From a checkpoint of a small mixture-of-experts model trained on Wikipedia: 27.9M parameters, a variant of SOAP for the experts.
Below are experts of layer 11 (counted from 0) of a mixture-of-experts language model. Rows are named gate (a neuron's input weights, with its number), up (a neuron's input weights, with its number), down (a neuron's output weights, with its number) and show model dimensions 0-127. Each number is 128 + 24 x the weight over its row's rms, rounded and kept within 0 to 255.
Before each expert's rows: "raises" lists some tokens whose logits its average output raises strongly, later layers aside; "comes after" lists some tokens at least twice as common just before its tokens as in all text. This comes from a sample of Wikipedia text that the model never trained on. Tokens count by the router's weight.

# expert 28
raises: "U", "M", "R", "C", "Z", "L"
comes after: " (", " |", " A", " S", " M", " N"
gate6 [141 169 163  94 166  98 147 119 102 148 178 120 140 112 133 142 136 118 127 116 169 160 141 143 120  78 154 103 108 136 134 120 143 141 133 114 123  85 112 143 142 107 125 129  99 159 141 128  84 135 112 110 141 145  75 123 109 118 142 133 143 108 180 113  65 159 102 118  86 129 126 142 144 142 116 116 145 150 112 128 112 129 154 125 155  81 111 107 131 108 103 129 150 106 150 145 122 172 135 156 125  85 123 106 156 150  98 104 139 147 142 175 145 106 132 119 148 116 151 117 155 135 170  96 149 164 124 190]
up6 [155 104 136 174 166  98 134 143 144 123 171 120  93 121 126 109  78 107 166 117 119 152 100 171 143  89 113 122 120 125 165 142 114 124 109 162 149 107 157 134 131 144 141  85 121 164 136 160 133 136 143 131 136 142 108 156 119 129 192 122 163 138 131 130 123 157 118 124 115 111 134 143 126 126  74 146 128 143 130 112  85 113 126 144 111 110 112 132 110 149 119 133 129 156 160 131 135 186 190 113 102 101 123 111 141 104  97 108 152 142 151 104 183 149 117 103 143 102 147 133 108 126 150  55 142 108 131 132]
down6 [142 151 152 122  82 142 109 131 144 125 161 127 145 110  94  87 127 118 131 159 102 137 111 168 131 116 123 112 165 150 160 141 104 120 131  96  85 131 121 161 155 140 130 138 115 121  92 137 138 114 132 163 124 190 100 131 158 132 160 141 140 122 187 118 147 168 122 101  87 103 189 138  77 135  99  89 151 102 155 157 128 116  93 143 173 107 181 142 132 119 132 106 144 123 146 135 153 130 129 144 129 159 134 141 121 107 131 123 116 168 180 141 112 157 128 137 154 129 117 103 124 117 120  90 125 137 106  89]

# expert 13
raises: "5", "4", "3", "6", "2", "8"
comes after: "1", "0", "2", "3", "4", "5"
gate12 [ 97 121  99 113  96 106 100 145 110 152 118 169 134 114 191 155 148 157 170 143 122  98 111 178 140 116 112 170 118 108 106 143 138 159 155 126 138 161 127 112 115 120 126 149 134 152 101  91 125 108 157 153 135 103 151 104 154 140  99 110 133 156 135 155 107 115 129 139 151 164 133 133 128 118 162 118 150  91 109 163 128  98 165 127 158 109 112 106 125 108 163 138 156 148 130 149 110 123  97 105 128 166 135 114 116 128 174 133 158  77  94  90  99 117 137 191 136 110 112 132 129 129 142 164  83 139  99 128]
up12 [122 112 116 128 110 114  95 149 131 143  93 110 147 114 136 173 148 145 156 133 124 122  86 156 163 139 135 151 123 106 126 115 149 123 160  82 160 163 124 120 136 146 125 133 132 131 144  99 131  99 145 148 148  81 143 116 132 159 107 108 139 139 171 178 147 142 132 130 157 171 140 100 153 122 158 121 163 120  84 163 131  95 134 110 157 100 108 116 145 163 155  94 134 175 119 148 142 108 106 112 126 178 143 110 113 141 136 138 151  84 114 102 111 124 134 204 169  89  98 125 139 113 117 146  92 159 125 126]
down12 [128 136 111 113 121  95  96 146 138 139  88 137 155 154 106 114 115 160 113 204  99  96 145 125 124 130 108 101 148 113 149 159 143 111 117 116 140 113 135  98 166 188 103 119 122 122  93 109 157 164 175 123 161  97 118 136 145 166  92 128 145 128 141  99 127 133 132 126 131 128 136 115 155 127 136 113 159 110 117 108 135  79 152 140 129 171 151 120 142 111 144 168  88 151 162 144 136 156 123 127 136 151  93 122 128 175 151 103 122 133 113 109 132 128 153 125 120 100  85  85 112 142  81 128 138 123 150 191]

# expert 22
raises: " and", " a", " ", ","
comes after: " a", ",", " as", " was", "),", " is"
gate2 [136 191 113 118  96 126 131 148 178 104 147 159 130 119 136 168 155 110 126 110 171 118 110 145 134 126 123 156  57 117 134 127 104 120 131 119 154 113 102 111 119 100 142 111 149 139 117  89 126 123 147 114 108 114 138  88 121 101 106 120 152 121  95 129 146 156 125 140 145 176 149 121 196 111 152 155 104 150 154 161 127 165 135 114 103 146 120  95  95 157  98 154 121 194 147 133 115 118 117 141 145 126 136 140 135  99  95 175 160 116  86 110 127 149 137 136 185 128 132 115 141 136 139 150 139 117 129 155]
up2 [139 122 133 135 138 135 117 102 147 120 119 133 156 144 100 127 156 138 113 111  95 126 162 106 131 155 108 130 146 104 123 156 120 141 131 152 122 139  63 162 123 158 114 120  78 126 118 106 120 135 133  64 182 125 171 123  99  98 133 165 131 148 134 147 128 159 156 149 144 143 110 149 115 124 118 118 117 144 160 178 155  64 153  90 141  78 143 121 150 138 119 133  96 126 101 131 166  93 104 178 112 165 134 153 139 111 142 130 100 130 126 112 112 103 142 136 137 187  93 148 159 105 157 127 149 119 151 106]
down2 [117 103 135 115 165 130 100 141  91 110 115 155 124 150 184 154 157 113 122  82 113  77  95 164 166 138 177 128  95 123 124 146 150 148 152 146 147 110 133 103 127 130 142 171 156 118 157 146  96 185 120 122 148 151 159 135 135 134  96 134 166 116  99 134 114 142 111 115 121 130 108  97 176 112 128 120 107 142 157 148 120 126 132 113 142 103  66 111 130  86 146  92 157 121 122 118 129 155 128 116 167  99 164 162 127 136 144 147 122 160 120 144 146  80 135 118 109 109 137 152 133 107 134 160  97 154 107 108]

# expert 3
raises: "20", "19", "in", "5", "eth", "al"
comes after: " |", "|", ",", " in", ":", " December"
gate6 [121  99 150 106 172 101 163 124 118 132 193 136 160 116 147 114  76 119 130 132 114 114 157 131 114 130 123 113 128 109 149 133 132  97 152 158 164 103 153 117 129 112 128 144 178 142 139 106 144 110 123 139 103  91 125 147 122 143 160 151 170 144  91 158 106 141  88  91 119 103 117  94 162 119 130 139 108 122 115 148 107 114 134 117  97 127 106 130 159 118 105 114 146  95 112 134  88 165  97 113 113 158 106 137  92 125  92 118 125 131 105 176 128 130 106  89  83 108  73 116 102 128  74 140 125  91 113 148]
up6 [123 121 122 121 108 137 116 150 119 121 162 155 117 157 114 112 155 102 135 123 129 135 118 150 114  67  85 161  98 164 152 104 113 121 155 124 150 126 154 154  95 144 122 129 134 110 133 140 114 111 157 132 117 150 137  73  82 109 114 173 123 117  78 168 160 107 119 126 136 110 154 124 162  91 135 153 113 127 160 126  87 114 162 175 158 141 111 136 130 119 160 127 109 101 162  92 111 103 144 142 172 130 114 134 128 111 165 132 146 145  69 105 161 141 130 105 108  92 163 113 126 102 129 114  97 134 141 180]
down6 [128 139 107  95 122 124 172  90 130 125 135 127  99 124 129  96 114  90 108 148 173 138 129  67 105 127 132 101 120 159 143 104 116 103  98 129 125 139 125  91 160 110 107 105  90 128  86 144 118  90 166 115 124 107  93 139 108  57 109 143 138 147 164 141 158 125 134 112 127 154 142 128 151 115 109 127  92 137 150 113 123 135 125 106 105 171 160 142 143 126 118  74 143 138 148 137 147 142 148  90 104  96 110 131 113 140 137 128 116 122 123  94 143 132 120 158 124  93 154 121 144  85 101 202  95 119 133  96]

# expert 12
raises: "et", "om", "ie", "y", "ies", "or"
comes after: " of", " the", " and", " for", " a", "ic"
gate12 [116 143 165 129 117  97 109 128 127 138 118 125 173 117 110 130 161 122 120 135 161  95 126 129 111 132 125 193 153  54 118 153 118 121 130 109 139 154 141 130 146 142  93 146 124 106 111  89 143 139 154 121 113 153 127 115 126 126 117 118 125 136 160 118 114 170 155  83 126 136 145 103 115 146 117 120 114 129 159 112 166 126 129 160 137 134 122 168 125 128 119 162 132 173 141 195 153 111 166 144 123 111 118 181  98 138 115 125 160 154  74  91 129  98 154 144 144 120 171 123 164 100 131 103 121 161  82 100]
up12 [131  94 117 147 108 131 148 132 108 156 103 147 145  95 170 120 132 113 123 156 140 115 132 138 147 165 117 117 150  98 102  83 147 147 131 121 153 128 138  95  86 115  98 137  93  98 132 121 137  76 119  99  85 137 113 158 135 157 107 130 124  97 119 118 110 107 125 105  98 120 123 135 146  90 120 112 177 137 108 157  91 144  93 151 131 138  96 116 103 101 136 168 120 139 147 122  91 136 127 160 117 135  56 106  89 105 127 108 106 101  75 142 102 131 135 152  72 130 144  98 102 124  91 114 165 138 108 141]
down12 [130 137 129 130 124 129 124 116 134 150 125 125 117 126 163 138 150 131  77  69 151 160 138 178 147 156 113 115  67 121 126 124 161 176 157 105 123 146 126 139 128 126 157 175 120  90 138 124 142  93 137 112 132  99 128 142 123 141 118 123 149 134  95  97 112 124 128 121 145 125  92 118 119 170 164 124 210 149 148  88 126 186  96 165 134 132 126 111 133 159 137 131 136 124 108 142 169 122 177 107 115 161  86 136 120 103 145 140 112 156 154 111 106 102 122 125 133 114 137 153 137 175 113 136 166 116 145 133]

# expert 2
raises: " (", " and", " or", " to", " in", " on"
comes after: " the", " a", " his", "'s", " an", " The"
gate5 [158  86 118 168 149 145  90 125 107  87 127 127 113  98 148 128 132 164 158 129 157 159 145 152 151 107 116 112 128 103 151 107 141 134 155 118 135 140 104 129 147 129 173 113 163 145 163 108 142 122 159 128 109 143 126 139 157 152 107 131  96 122 110 123  84 167 118 133  79  48 109 119 131 121 156  84 125 101 156 117  91  95 109 119  85 135 148 145 149 111 142  99 144 120 151 156 112  77 143 125 118 142 121 152 142 127 124  73 127 134 135  92 103 108 129  88  89 123 111 134 134 107 124 148  87 108 144 109]
up5 [132 138  99  88 133 118 119 129 142 164 120 142 130 100 109 118 123 120 140 108  89 137 155 114 147 154 165  84 143 131  75 116 134 164 128 110 135 103 143 135 139 169 143 111  95 145 138 123 124 100 109 110 143 154 156 159 123  94 130 140 157 155  59  71 132 111 186 112 118 132 123 127 144 121 108 134 153 127  84 110 129 127  92 112 141  92 142 130 144 124 115 130 101 123  91 110 155 123 149  67 124 123  84 102 136 138 102  99 120 134 125 151 137 187 125  92 132 128 117 172 186 116 141  98 139 146 125 123]
down5 [ 69 129 126 126 156 109 152 144 154 156  98 132 125 142  79 107 135 120  97 129 159 122 132 109 163 101 152 166 138 135  78 146 144  86 137  92 108 155 154 136 132 127 172 125 178 131 123 161 114 114 111 123 148 138 152 123 157 126 135 130 161  97  96  85 122 114 134 172 144 165 132  85 112 131 141 157 103 105 116 132  94 100 148 127 116 115 137 166 107 134 107 101 116 118 133 111  66 125 125  96 143  82 139 120  94 141 109 132  86  90 118 179 134 133 129 115 114 151 118 148 144 130 132 109 136 122  89 169]